Weights of a small mixture-of-experts language model, trained from scratch on English Wikipedia.
Size: 12 layers, width 384, vocabulary 16384, 76.4M parameters.
Below are experts of layer 4 (counted from 0) of a mixture-of-experts language model. Rows are named router (the router's row for the expert), down (a neuron's output weights, with its number) and show model dimensions 288-383. Each number is 500 + 40 x the weight over its row's rms, rounded and kept within 0 to 999. Numbers have three digits each.
After each expert's rows: "comes before" lists some tokens at least twice as common just after its tokens as in all text. This comes from a sample of Wikipedia text that the model never trained on. Tokens count by the router's weight.

# expert 116
router:571540477467537570533560464487521524495519469428476477517472546582448473553518581464537521504503466440485513457531510457485535493451546499504545498531565478441534512550430552479542455541543498550460492469548464588553468466521452417468536517487448496452535529561442421546536503472437542528
down0:486567500479517498454574462453491511442533466538548472571508536434503458400481550526459470517482460483532546528484478506469500500554457522536503454510443554546551485515512557485438480473469477506468489528520442514554414492488525501538496454481542467411480524545493506549556488491506531547
down1:507508454463509464533472485551525456548514489513540474513401562512434475461523478562472524507409485446518481534480490509503582477435472470508540553535629482459478499524445527516494453470487538552480514611584499545556471534495480457443466449557463509486488521534484422523483481490506565542
down2:547490485511477516496526497520536454483448512483529575430464544563486435473486482479551520481516511477543481504413496471514454421531532507540447493475517446446513486507503457516447571469532492495499504433504492516575449473523431508518439482532499548498536490489443556552559541462486499470
down3:572511505412464464549431521532506508506517508501515459521431509533415531526471525512406555516550518494575493517491497479527523516513503486490552520494447603456505547493521516498545489448507512535485603459582453515545590512485490523468453504492501527484524533516445480539474555518523460426
down4:524447483432516520521553456472524543450569474532415564485479472448539504531550569483482461498487416436472534479478501495536462452466487492493568456514521484480469461494477497510536452523541465584531520525557565530441509528501377510490579484488440495464452533427531477544544453519512467494
down5:453501504480490550455566488446447511506527514552503437478439453534474451546494455546519509492499530492520491518443492558503459554460517526469533442541624500518524539443470499424556472516567476502528480457451518506539427446438460565454480501446440582527519491575542499551487478444519455484
down6:545441503450514473573502467520501510514580494538549484520464483557446480474456433435499545544464525467405445533486469533534510488440453551492456458588568548492502487478485532505517463527509545482583497536593490482502530500449499548440532458514499503546493467505403415506475469563488585561
down7:537542478496537514466465547587542536565499504556551468435539503492542494588552550530485446466495514455529522480489529543557542519467500516584509464520569578474425547537513595472461573532549496567427452502479464555494490550459505514458541444503512544500521515502509472567436486577574443535
down8:460467477490570502609442415481517467474494563498460592456520467540518468468549594513482506557505437444550481475568457516534512500560537457505534452500497541582444523424480515516555414544562491513525546504452538527515460511457488509568517523520413528447484536472455503494524487467522487463
down9:452459507451480574493493405538556545488500525462515501535484460466501515522496539452475458444536486461495489471423525430588556547461495485446442537484498430419542474489458524505572478496569435517548519506537500521445570456479477440516508517573510473541517494458431440535570493532472488506
down10:505485465453463532535517525524490398405546455524439532547489618469461559512493506569464550494451411529503467546535502499500553467527515466432621418565526616512546570445479567508498446515473511518461471508506484495570523436517489522438525516486542492481448503500490484504498546475535571553
down11:563469513518475558475549535481533514499488489505478576500420489463498394461569526494498523492449457490565487452584546522451554509508523519495525503490565525485506507554518531557548532492442416530545512532526465527489460584559486548494513450472402567490503493567538476499470549447443501520
down12:515472550456484553571498414495544492514540466529510463527480464464486518524494527484488549546538452447464478471524496473484549498521520548437543474549392480438499541512406608495464492493502449479466517430520432557521543439478494440545530532554503516526479511532471516462569518488514499474
down13:568494440569461517569565516534449506521483459466539524416518509542517453547457491485513512496489455468526555477414423566452523450502555524409447490517558408550518458511510427453451454499488499590551456376481500525516481517447488435476507505450503489524439501493525532449546541548526509610
down14:534517527476522533600620517505526502549506524509518525536484511475520488459467513528500519452525536509450462561461441473466516559429516486463579474503520462457577519396511546494506361506485516442451505489483473536472447499555501440470454529467502432487483488567521507563543531446400544507
down15:561451565447463498477497588480514486497528532492480523476499493484505441471475478545410532512467582534517557468487530531432499504521533523475517497536476490477500493509476497513473502463455542487518480428547418479555478457485465479510461456553454468521454394491496511542505504504429517461
down16:551463584514435574529534469482493503515471471481473444542511554529474486429535475491522576539468467470445507485572495457566568481499493528485533552508581449483505519485440589516492503462515483590411463486482477556559498488450425506541484466503517513517471561510492544521523477463548487446
down17:474520480547537497531539550462461581541526541466552518448447577568482493544507519465563544569494451524505534460443531497464487518512542503513467530480482460458463510479496592502528405502532567559465513464523551500485451570495498448470495522484481432411513521534521591523560463565480443530
down18:497441447555515533529482547427459520485501508492498519550492469478465508526503471472540513527458397491488448539455485514539414455490510548462470581520552519491448473513487528423468500489521516475518547600539474543483490534513444559500547472526481479451505508541445472528543519422411478588
down19:521501480477517549494450601482461538553500559446513533553463484493432510420501552500496545514520503465487459502532516438535497393490492497543414471488516472435442497477465499440487495492469476569509484576489438523585508475571506538508505453526495504513495476420481534553509513521452553467
down20:510531442478474517545489574470543531508505498462549589480426529487471484502560555521553476494532522473520547517536529494473510452430511493515527477436518532448566528496543529468475524444538518533495480541523519507509463529492484517549511454472437470514465451519542543477494440500462559485
down21:459484498485536559536528512460523528547498462495534520532520570579448510511507529418457487520553524435504481498531478460559424474447495458446514548494503469502449480522478542498505536513537457550458548540443509477551437546514520445561453446532449458432495529498529452461511529450449544540
comes before: " ", " —", " \"", " W", " L", " −"

# expert 122
router:564529493428532562555523451475536536519510442455476485519438558542456499559537556456536519538501464436472490477552548479484541492467548511494546481540565476468523542526439572472552486528564490571464497448570445568567479467542454454468546526507447499468557538557437437535536513450451532518
down0:486567500479517498454573462453491511442533467538548472570508536434503458400481550526459470517482460483532546528484478506469500500554457522536503454510443554546551485515512557485438480473469477506468489528520442513554414492488525501538496454481542467411480524545493506549556488491506531547
down1:496514427501552475543514464556536420526525453552464537463428582506465476438523492547519551514436472452536502512475519508473565470426487472510505571544649499481474479533407499525487454442460529567492523600554494546532509586472460510444462513542467487440513466515513418514499502492523573529
down2:547490485511477516496526497520536454483448512483529575431464544563486435473486482479551520482516511477543481504412496471514454421531531507540447493475517446446513486507503457516447571469532492495499504432504492516576449473523430508518439482532499548498537490489443556552559541462486499470
down3:548507507430466484550444514549536523491519511507543446525422520546449532524462518539417574533558532497565472494531491472502500509510524513475557487490464549455495581490500495495534479434498516511516588455550490477556579495506487527448467503473506529463520546523462489546513575515538492385
down4:561477503430494505509554452516535592450602515469476576462467477451539485517514594431505453527466442441452489473522470518527489509474522490499595491539496530506450476511452558475501479519553467595568535514538535510405494517469392524478551460484471529470497534424477509579539481516479451487
down5:453501504480490551455566488446447511506527514552503438478439453534474450546494455546519509492499530492520491518443492558503459554461517526470533442541625500519524539444470499425557472516567476502528480457451518506539427446438460565454480501446441582527520491575542499552487478444518455484
down6:542448500458512468573503464522497515509581492536551490516468481558444480479450435428494547549469521466408442531489471537540507491439450557493457458591562547489506481479483534506521469521513543480578495535596484482501525500453502550441529450511496503542489467502403424505475472559491590561
down7:537542478496537514467465547587542536565499504556552468435538504492542494589551550530485446466495514455529522480489529543557542519467500516584509465520569578474425547537513595473461572532549496567428452502479464555494490550459505514458541444503512544500521515502509472567436486577574444535
down8:556458461501527479506484531484600514441479546517467572496550529515490430533510493534465513477510440435569454499525473531514572583539492540529498506484512495494451544526413549522535427486500491521531516538490525496440521507525439456487562470506431514534471540526501485409479513550531564471
down9:446439522479466594479551426562557515494471503499490497501477481476484502499485538465510441466543494465515459448425542425586568530458477473447456528484503475442527467504447553480580478513522435493528517503530519502480567460428463464501510508557499447521494503449446476506552514510498485518
down10:505485465453463532535517525524490398406546455524439532547489618469461559512493506569464550494451411529503467546535502499500553467527515466432621418565526616512546570445479567508498446515473511518461471508506484495569523436517489522438525516486542492481448503500490484504498546475535571553
down11:563469513518475557475549535481533514499488489505478576500420489463498394461569526494498524492449457490566487452584546522451554509508523519495525503490565525485506507554518531557548532492442416530545512532525465527489460584559486548494513450472402567490503493567538476499470549447443501520
down12:549472552477490578540508464505555515511529498526495514525455474514480538526496497491452501501556485466479452477505509504479553512515522558447553478564416512448487512548412603508501520509511467448473518466540445532604559465481522480548544499569506520492493525519470522481562517474504477476
down13:568494440569461517570566516534449506521483459466539525416517509542517453547457491485513512496489455468526555477414423566452523450502555524409448490517558408550519458511510427453451454499488499590551456376481500525516481517447489435476507505450503489524438501493525532448546540548526509610
down14:534517527475522532600619517505526502549506525509518525536484511475520488459467513528500519452525536509450462561461440473466516559429516486463579474503520462457577519396511546494506361506485516441451505489482473536472447499556501440469454529466502432487483488567521507563543531446400544507
down15:561451566447463498477497588480514486497528532492480523476499493484505441471474479545410532512467582534517557468487530531432499504521533523475517497536476490477500493509476497513473502463456542487518480428547418479555478457485465479510461456553454468521454394491496511542505504504429517461
down16:556471532490453555543506504476483526495473506436474496507501540483487460431528497496525549545503448462414462521555493448561556490515511482442520559526547459510557532515492603528497529416487491578425511508485497581533512527491451472505470518533521466519452558490512556482501494405509488477
down17:472508474541541510531539546464454555519523535462539512443458569580487496543506489463572526547505434533513536465455546491454488539513532505517475531473490471460445500481498587497526419502537576556461523470525549495487465559495488437467503515476486444428517526532521576521562456572469449537
down18:497440448555515533529482547427459519485501508492498519550492468478465508526503472472540513527458396491488448539455485514538414455490510547462469581520552519491448473513487528423468500489521516475518547600539474543483490534513444559500547472526481479451505508541445472528543520422411478588
down19:521501480477517549494450601482461538553500559446513533552463484493432510420501552500496545513520503465487459502532516438535497393490492497543414471488516472435441497477465499441487495492469476570509484576489438523585508475571506538508505453526495504512495476419481534553509513521452553467
down20:510532442478474517545489575469543530508505498462548589480426528487471483502560555522553476494533522474519547518536529493473510452430512493515527477437518532449566528496543529468475525444538518533495481541523519507509464529491483517548511454472436470514464451518541543476494440499462560485
down21:485539486487528500557538488447488538559523443540538526528502576512497554523570525436490461556519514407499534476519496495517426518490493495468537500466516467503420492529499505498508531520471452537460522530431576467518470532484543471522413474525510432506546536510531389458500545411453539556
comes before: "-", "|", " of", " a", " by", " an"

# expert 121
router:551533481475509545531540461492546535509517466458489499535438540549460522540537544449557516544514498456494485455528555451490552481428555517492527490544569485439537538518465564477550450544557495538465498424552469555538479458532446444475555512481463482439550532576425447533533504447458547541
down0:486567500479517498454573462453491511442533466538549472570508536434503458400481550526459470517482460483532546528484478506469500500553457522537503454510443554546551485515512557485438480473470477506468489528520442513554414492488525501538496454481542467411480524545493506549556488491506531547
down1:503519454468513445528472482542530451540498492520528483512397562512452469462542479549470520517413482447516490540476493514494568471447472473508538548533639486465463499514457531528486453460484537553479520619584504546542474550481488461452471446563462514489494516529489412514477481498502568540
down2:549490484511477517497527498519535451487449512483531574431466545563486434471487482478549520480515512478543485504412495471514453422529533507539448493474518447446513486505501458515447571469531492494498502432503493517573448472524430508517441484531499548497536489489444557552558540459487498470
down3:565495500411446487530431515538527533516491517439524434504412526521417534526455540506413593545516496473564489525536500488500512508518517499489537518509451588437478558506510528475590497460509531513475594478581466514518561480513482516455436489473495564496490563537434493528513542535501482412
down4:547468498474513532485518474498512601484588465504456553444459489482506476513524565431491495499472448465458535439487480528504529451466501511494572475546534516476446475491462544503509459590528442583536527508549536510420513534461382534530581493513433503492439537444525500569551466472490491533
down5:453501504480490551455566488446447511506527514552503438478439453534474450546494455546519509492499530492520491518443492558503459554460517526469533441541624500519524539444470499424556472516568476502528480457451518506539427445438460566454480501446440582527519491575542499552487478444519455484
down6:541447501457513468575503462522497515510582492535551491516467481557444480478451435428494546548470521466407442531489470537541508491437450556493458457593562547490505482479481535505520469521514543480580495534597484482501526502453502551441529449511496503542489466502402424506475472559491589560
down7:537542478496537514466465547587542536565499504556551468435539503492542494589551550530485446466495514455529522480489529543557542519467500516584509464520568579474425546537513595473461573532549496567427452502479464554494490550459505514458541444503512544500521515502509472567436486577574443534
down8:498471491408558494607522480498537492506505550471450553486536495548578485538533507508498491476484435500536458492539479484486579554487482484501560525530519503488476475496441566494528460560498508510495497489522568527491514477474483508508504507468440523494474537469402493453527489501514459511
down9:487435553449432542477515427551532506519487516491495505475527496482445513531460557448551437458505498463494436441504576441539593473508446398442512585484485493474505488497502535536564471508516453503550518546591472487448545444453450460578522505544537475479474501471424527554487520499465469482
down10:505485465453463532535517525524490398406546455524439532547488619469461559512493506569464550494452411529503467546535502499500553467527515466432620418565526616512546570444479568508498446515473511518461471508506484495569523437517489522438525516486542492481448503500490484505498546475535571553
down11:563469513518475557475549535481533514499488489505478576500420489463498394461569526494498523492449456490566487452584546522451554509508523519495525503490565525485506507554517531557548532491442416530545512532525465527489460584559486548494513450472403567490503493567538476499470549447443501520
down12:519471546462482546573512421505535502495540469522516467532472474492482529519514525487480559538537453441477473462523488472493551505510519542437543469559411479442504539514387636492476480485508443484464523433531440563543543444480489442547518526554501522522480525538461521464560512483516510465
down13:568494440569461517570566516534449506521483459466539524416518509542517453547457491485513512496489455468526555477414423566452523450502555524409447490517558408549518458511510428452451454499487499590551456377481500525516481517446488435476507505450503489524438501493525532448546541548526509610
down14:534517527476522532600620517505526502549506525509518525536484511475520488459467513528500519452525536509450462561461441473466516559429516486463579474503520462457577519395511546494506361506485516441451505489482473536472447499555501440469454529467502432487483488567522507563543531446400544507
down15:560451566447463498477497588480514486497528532492480523476499493484505441471475478545410532512467583534517557468487530531432499504521533523475517497536476490477500493509476497513473502464455542486518480428547418479555478457485465479510461456553454468521454394491496511542505504504429517461
down16:528448607482467562535506455498541536511469499471484482502551614496456523459507536482527550533516461473435485423524473493526557450476502538466560538463534450528506540499452576532515549476475485612431493498512491567538532492482475544553542489522549495494499580502498525448539485518516528474
down17:471523483543537493530538549458454581539526539465556523441446576572479493545507523466566546564498450527503534463447533493463489523511542504512464528484482458458460509481497593503531413500536570563463521462520555499487461564491496444468500519483477432417510525524514589524556462565476447531
down18:497441447555515533529482547427459519485501508492498519550492469478464508526503471472540513527459397491488447538455485514538414456490510548462470581520552519491448473513487528424468500489521516475518547600539474543483490534513444559500547472526481479451505508541445472528543520422410478588
down19:521501480477517550494450602482461538553500559446513533553463484493432510420501552500496545514520503465487459502532516438535497393490492497543414471488516472435441497477465499440487495492469476570509484576489438523585508475571506538508505453526495504513495476420481534552509513521452553467
down20:495547448503481520570488557473521518525506508479549568504417512483452500484578553512531452494550506480506555507542546513467498431456525483505513493450524549442545516500544508484467525432536510516492480541501500502499489541489485497553486453450445492522475451502563545461488452490472563463
down21:488509467478495496518519528471528547541522446545472508504504599523467499506535552444508436540546500438518493456551511494507455492480503477444532504497523456461412499519531474502492555506484448553483527541434528497537438516527510455526453474519468419447521512486525438433494523450431517530
comes before: " ", " |\n", " as", "0", " —", " \""

# expert 81
router:554482478435517532551525501515551547481523466465485493514446526563452469548563580436513526534528441440482503483536513452483521479458559517496537473527563511451524522539441565474532441521549476561449471502558442560545542472533458436427557488526503475464526532558481457517554554458437552553
down0:486567500479517498454573462453491511442533466538549472570508536434503458400481550526459470517482460483532546528484478506469500500554457522536503454510443554546551485515512557485438480473470477506468489528520442513554414492488525501538496454481542467411480524545493506549556488491506531547
down1:501513457490542414549521481500531481515530511480534523492400542541477495444541446514457500518443479477477517502468506529532541465428442466512523526537622478503473481511457481516526496476487534541481523635544493536540451526462456506438446424568499495446485520496498458504483489478454592556
down2:555492489507480512496527500518533447478453512485536569432472542564485430474482480476549523476517511480546487503409493466516451419528538510540444495471523444447513480503503454518449569472535493493494499439504499519572450471520432502513441489530503553498535488487447554548560542464484497472
down3:582516507430474473503477525497542526488464544479545434527389490542446525508436520509407545527524508461556489491534450490513514533496564499487532547485459551452490551494499508487555459411517528507488569484560448492530587451529473502453469506465521563478520562534457462517476537519489486408
down4:573460517493527527482503490516537587487577479513466542439469478474492475498514561439502505473478451479444529413474472543525517450479508525508585493525544506467445482488482535504526432577513438546533519527587567507450511521495371514534599500497464520488418521447526484526534461471504478551
down5:452501504481491550454565488445447512507528514552504438479440452534473449545494455545518510491498532493521492518442494561504457555461516526471533441540625500518524538443470498423558471516566475502528480458452518506538425445437462566453480500446439582527520491574543498551488479445518457483
down6:542448500457512468573503464522497515509581492536551490516468481558444480479451435428493547549469521466408442531489471537540507492438450557493457457591562547489506481479483534506521469521513543480579495535596484482501525500453502550441529449511496503542489467501403425505475472559491590561
down7:537542478496537514466465547587542536565499504556551468435539503492542494589551550530485446466495514455529522480489529543556542519467500516584509465520569578474425547537513595473461573532549496567427452502479464555494490550459505514459541444503512544500521515502509472567436486577574443535
down8:520460484492572506561473468522603490499501587496476566499508470547543446477535517538463521519458409466542498433549462468508568570530538479515519495489518509529452507478424535537551403551571469509504498473501522571452504503510448500556549503511460517489468509558435479428498531508536523446
down9:495435475478491519505527394532556530530549494503473538530461493458473526538449554444498447494525430426519475452444514465578581505551458430466537527498462538462531492521458551507501503480506450474529483483537527527452539475480444509543529504553496449479493526424412424519540526512508468495
down10:505485465453463532535517525524490398406546455524439532547488618469461559512493506569465550494451411529503467546535502499500553467527515466432621418565526616512546570444479568508498446515473511517461471508506484495569523436517489522438525516486542492481447503500490484505498546475535571553
down11:563469513518475558475549535481533514499488489505478576500420489463498394461569526494498523492449457490565487452584546522451554509508523519495525503490565525485506507554518531557548532491442416530545512532525465527489460585559486548494513450472403567490503493568538476499470549447443501520
down12:515477552460488542575503414497539495508541474522520462531478467486487518516509521488479553549538462448468483469525491477490551503516521540433541477554401480446496543510391621487474486488508449480464524431517431554529546441475493431541520523560497516523477521536467520464566520489512507476
down13:568494440569461517570566516534449506521483459466539525416518509542517453547457491485513512496489455468526555477414423566452523450502555524409448490517558408550519458511510427453451454499487499590551456376481500525516481517447489435476507505450503489524439501493525532448546541549526509610
down14:534517527475522533600620517505526502549506525509518525536484511475520488459466513528500519452525536509450462561461441473466516559429516486463579474503520462457576519396511546494506361506485516441451505489483473536472447499555501440469455529467502431487483488567522507563543531446399544507
down15:561451566447463498476497588480514486497528532492480523475499493484505441471474478545410532512467582534517557468487530531432499504521533523475517497536476490477500493509476497513473502463455542487518480428547418479555478457485465479510461456553454468521454394491496511542505504504429517461
down16:527466588520484611558520472474495512488441498457492469503514600510520476481500511491508541539472430450458521490553518489535573455474494519421560541525554460520484526512483584498544507408463513582372456538517474562548483496450449510531506472523526491513500555459501482450493470429511499482
down17:471521482544536496530538547459458580539527540464553519446446576571479494546507522465565544565495449524503535462444533496464488522510542503516466530481481459458461509480496594502530410500533568560466517464521553499485456567493496448469498522482479433413512525531518593522558463563478446531
down18:497440448555515533529482547427459519485501508492498519550492468478465508526503471472540513527458396491488447538455485514539414455490510548462470581520552519491448473513487528423468500489521516475518547599539474543483490534513444559500547472526481479451505508541445472528543520423411478588
down19:521501480477517550494450602482462538554500559446513533552463484493432510420501552500496545513520503465487459502532516438535497394490492497543413471488516472435442497477465499440487495492469476570509484576489438523585508475571506538508505453526495504513495476420481534553509513521452553467
down20:499526433475479509556485574466539528498503504461555580480435537487480485508548553525546484483533514468507559523540527494465506464421518490521539489432504538452556543486553543474478534436527526543492468541511525512497477537490484517542515446463426470523478459522532529462507443496468559475
down21:487503484484488566497500517501507547530520431515486530504522605551498531554522582398501442504515463414479488444526514456507421507457466513445543465479516457443443492519544456536501571537507427544480523550467554509521414539541488465544477456553517446488526491481545462454505516432419518549
comes before: ":", "==", " the", " a", " by", "==="

# expert 34
router:545520467460530564530531494489539538525501453445496466552473537563446500544539557452544511544540469453492478467511528447504555459465556487500552469554556485439525522526462559475569446531548482528459485442553438547543514452516463434461547509511476481473511540534446467549521525429449521525
down0:486567500479517498454573462453491511442533466538548472570508536434503458400481550526459469517482460483532546528484478506469500500553457522536503454510443554546551485515512557485438480473470477506468489528520442513554414492488525501538496454481542467411480524545493506549556488491506531547
down1:502540477459497460543496458506539460518508493506488507470390581517491495485535441545474525536405458434492507540459472505520534452431454480503542550560630482484454480497455516554513462473502519511455518594533464559529461541446506465428487455538495537475491498532498448483504500488529563550
down2:491499490504463496527521438542481427528526548539528536428481509520459408462549485484499522489497558487545529478426473457514451463484575489479532487465537526448499482435531491542461568499486451488519485416543472557489484458511445480502484459514434527459495469468471535477485529432553507506
down3:564500475405448483520470531515530521485454502488517500514401492502439510546472529502457558527527523443574468525515463516495487538489528523470562532501459575412473541521516504522594462446516511471471559511557451498499545485537488548461487514461516525466507544534422501576547519559473489390
down4:514493553491488486479597475461541555471570492466501472481483437406540493491557520452500457533477462417412465446444468486492467498432470531501554455469526518516462502467466559523543443493579458553489551511606562466441476537456401498497583435553437491495564511462528491510515466561486475536
down5:453501504480490550455566488446446511506527514552503437478439453534474450546494455546519509492499530492520491518443492558503459554460517526469533442541624500518524539444470499424556472516567476502529480457451518506539426445438460565454480501446441583527519491575542499552487478444519455484
down6:542447500457511468573503464522497515509581492536551490516468481558444480479450435428493547548469521465407442531489471537540507492438450557493457457591562547489506481479483534506520469521513543480579495535596484482501525500453502550442529450511496503542489467502403425505475472559491590561
down7:537542478496537514466465547587542537565499504556551468436539503492542494589552550530485446466495514455529522480489529543557542519467500516584509464520569578474425547537513595473461573532549496567428452502479464555494490550459505514459541444503512544500521515502509472567436486577574444535
down8:530475533454556569565483445536572513537501575487440589546513462539576439468555533505511534545466428499540495452525490494538589582533567471532491522533491530545491488464399513545577431503566442511533466488459506546472522538524426556539486499502457529498506507487476454507496516489510530445
down9:481507525483474564443471454526540554516468465469475520512425447498500497450487490497482440493475539517492448464449551426537569486466508522526428554504495510438478515533440545518551497496492478497553554535499509479478576432504431497544473538506570487557530520476436483485586496531456550530
down10:505485465453463532535517525524490398406546455524439532547488618469461559512493506569464550494451411529503467546535502499500553467527515466432621418565526616512546570444479567508498446515473511518461471508506484495569523436517489522438525516486542492481448503500490484505498546475535571553
down11:563469513518475558474549535481533514499488489505478576500420489463498394461569526494498523492448456490565487452584546522451554509508523519495526503490565525485506507554518531557547532492442416530545512532525465527489460584558486548494513450472403567490503493567538476499470549447443501520
down12:525478554467514563561498420508549483516557469522509463527471472483494517521521527472479565543539455456471482464515501472485551502525531548444550483553400470439507517502393622500475493500511450465468525437515438556536540445472488447558537522560492519513480537552479517472577522486516493480
down13:568494440569461517570565516534449506521483459466539524417518509542517453547458491485513512496489455468526555477414423566452523450502555524409448490517558408550518458511510427452451454499487499591551456376481500525516481517447488435476507505450503489524438501493525532449546541548526509610
down14:534517528475522532600620517505526502549506525509518525536484511475520488459467513528500519452525536509450462560460441473466516559429515486463579474503520462457577519396511546494506362506485516441451505489482473536472447499555501440470454529467502431487483488567521507563543531446400544507
down15:561451565447463498476497589480514486497528532492480523476499493485505441471474478545410532512467582534517557468487530531432499504521533523475517497536476490477500493509476497513473502464455542487518480428547418479555478457485465479510461456553454468521454395491496511543505504504429517461
down16:562445545538470571510549498482461487490502510436465429512497601520463468468481528475520529551463460449473500485549515507567556514474464516463508520534542465549530516509484560484530504418464464582426439484466485554557456491496486498498529494521521495500463559473540569457484506457490489469
down17:503489456564532546469514528439496589532492579484497499492514529554543475489504557444538451573543465469479555523460581448543503566511534539539504488511429437407525526514498560515512397439508582550485561431503458498445472520507514435481460489518522395401495533521494572507591519525492427519
down18:497440447555515533529482547427459519485501508492498519550492468478464508526503472472540513527458396491488448538455485514538414455490510548462469581520552519491448473513487528423468500489521516475518547600539474543483490534513444559500547472526481479451505508541445472528543520422411477588
down19:521501480477517550494450602482461538553500559446513533553463484493432510420501552500496545513520503465487459502532516438536497393490492497543414471488516472435442497477465499440487495492469476570509484576489438523585508475571506538508505453526495504513495476420481534552509513521452553467
down20:538506410491472526570485599446504524490463537490589545500472495491504526477571532475510523530509554462516579485563530529479477468460491469512469484416518555483563510458524486431490509479559482545535512569519530474509483475497530514507537466430453531530462480538555534472451493506498572508
down21:502499447487515533521469495538483559508479458566504514542503558561428517504551549476543450546481468482527512460507481514508464499519545505483527519526477431478458523558565502538477549572471461554454480513415524471540433524514528510555458426549512483484461518468509433480530489484483488541
comes before: "|", " The", "==", " In", " He", " It"

# expert 41
router:563542470445520558516548480516544539513507445431493482564464541533446524516525555459528522516507479459476490463535542459488539483461556508510563491540568477452539530514453542491549469527558476535457490430546444566565502444500466457443537489500474494444542542528445454552519539479474542518
down0:486567500479517498454573462453491511442533466538549472570508536434503458400481550526459470517482460483532546528484478506469500500553457522537503454510443554546551485515512557485438480473470477506468489528520442513554414492488525501538496454481542467411480524545493506549556488491506531547
down1:510510454463505462538469486549528453547512490514547471519401562506438476462525473571474517511414480449520481531481496505504577479436472475505545553538626480455482503527444528521490455473486540552476515618584503547555472531488486458445467448557460508492487516528487424518481480492507560535
down2:546490485511477516496526497520536454483448512483529575430464544563486435473486482479551520481516511477543481504412496471514454421532531507540447493475517446446513486507503457516447571469532492495499504432504492516575449473523430508518439482532499548498536490489443556552559541462486499470
down3:551491516439477485542467512518511519494513541521551474500428518534417520508452528558416548515557538470555468498523506465507517508508509517475525492484464543464502567513490506496525480436519522504529574475569488471555596513489485486428447518485529523473516551517453511535511567487529494403
down4:541462554495500483531477497487511562448610516529474530466457455419563465460515562480444440480480481515512497453529492493467522510477512468511510493504513516523433449503415489441514478465556471524515536517552541520460520574473413483468601489474413511489435488478484478484494472522458487543
down5:453501504480490550455566488446447511506527514552503437478439453534473450546494455546519509492499530492520491518443492558503459554461517526470533441541625500519524539444470499425556472516567476502528480457451518506539426445438460565454480501446440582527519491575542499551487478444518455484
down6:530457519441506461536470489524486510510602520562563509482492481525425451463483432413499566521503490440438477494519502563536507483414474544468455497606522510495536516511508535479538506548537568477539506511559463513495547530451492520454496485484476496567483470469425404512456479549525567542
down7:537542478496537514467465547587542537565499504556551468435539503492542494589551550530485446466495514455529522480489529543557542519467500516584509464520569578474425547537513595473461573532549496567427452502479464555494490550459505514459541444503512544500521515502509473567436486577574444535
down8:489492465494581508596447433506546454485500553488463566461559477553542477470533561521443500535492426452566497442549457515549519499538548449495527460513480550558456502445450526496554403538553468512508540509475564540483500488460472505560480515531413540461470526488422522470500503480505491449
down9:509438502471460516483478419513566563530501550457522490501465452453467530498476514467526451423500494455459467452423531449563555496499492459433504537472474472438533479480475523461518501499530445530506583519525499504451534486446469463525509504586495444548481536474475481521555480525474422475
down10:505485465453463532535517525524490398406546455524439532547489618469461559512493506569464550494451411529503467546535502499500553467527515466432621418565526616512546570445479568508498445515473511518461471508506484495570523437517489522438525516486542492481447503500490484504498546475535571553
down11:563469513518475558475549535481533514499488489505478576500420489463498393460568526494498523492448457490566487452584545522450554509508523519495525503490566525485506507554517531557548532492442417530545512533525465527489460585559486548494513450472403567490503493567538476499470549447443501520
down12:513476557462488550573509415495543497509544468525521463530480466484484520522503525483484552547538460445464480470520489472486551503514518545437543477548395481443499541510394617487475485489506450483465521424520430557526544444481493433544526529555497519523478516534468520463566516489510508475
down13:568494440569461517570565516534449506521483459466539524417517509542517453547458491485513512496489455468526555477414423566452523450502555524409447490517558408549518458511510427452451454499488499590551456376481500525517481517446488435476507505450503489524439501493525532449546541548526509610
down14:534517527475522532600620517505526502549506525509518525536484511475520488459467513528500519452525536509450462561461441473466516559429516486463579474503520462457577519395511546494506361506485516441451505489483473536472447499555501440469454529467502432487483488567521507563543531446400544507
down15:560451566447463498476497588480514486497528532492480523475499493485505441471474478545410532512467582534517557468487530531432499504521533523475517497536476490477500493509476497513473502464455542486518480428547418479555478457485465479510461456553454468521454394491496511542505504504429517461
down16:564453571517447580516521489478498496515457481491453432554528553547471501427532501492527577549472477464426510496573493463567574474498517523496511567514588456484501534463442589515493505469511472592422467516482465538544513506461451496536485486504527508521470537507482533507527509471513513476
down17:493546455481485551517522532422425493531485493497544463428497496565460504551473508521531534544474457499494512505450536500530495461483482521525439518519438443423490526464506596506463511450571503478516488449565504522550476533464555476439544537438502456453475533484466547475562436479446492504
down18:497441447555515533529482547427459519485501508492498519550492468478464508526503471472540513528458397491488447539455485514539414455490510548462469581520552519491448473513487528423468500489521516475518547600539474543483490534513444559500547472526481479451505508541445472528543519422411478588
down19:521501480477517550494450601482461538553500559446513533552463484493432510420501552500496545514520503465487459502532516438535497393490492497543414471488516472435441497477465499440487495492469476570509484576489438523586508475571506538508505453526495504513495476420481534552509513521452553467
down20:510531442478474517544489574470543530508505498462549589480426528487471484502560555521553476493533522474519547518536529493473510452430512493515526477437518531448566528496543529468475524444539518533494481541523519507509464529491483517548511454472436470515464451518541543476494440499462560484
down21:509522434491523484509531508476511549524545469512504515551525559512482465519523530472463420537545528464487501425524502443548435482447484477442533536482522470492447516553503520502460492506499423535469480568420551457513413498514522484544454476533482424448528471487509445468498564475435481558
comes before: " ", " be", " —", " have", " Yes", " are"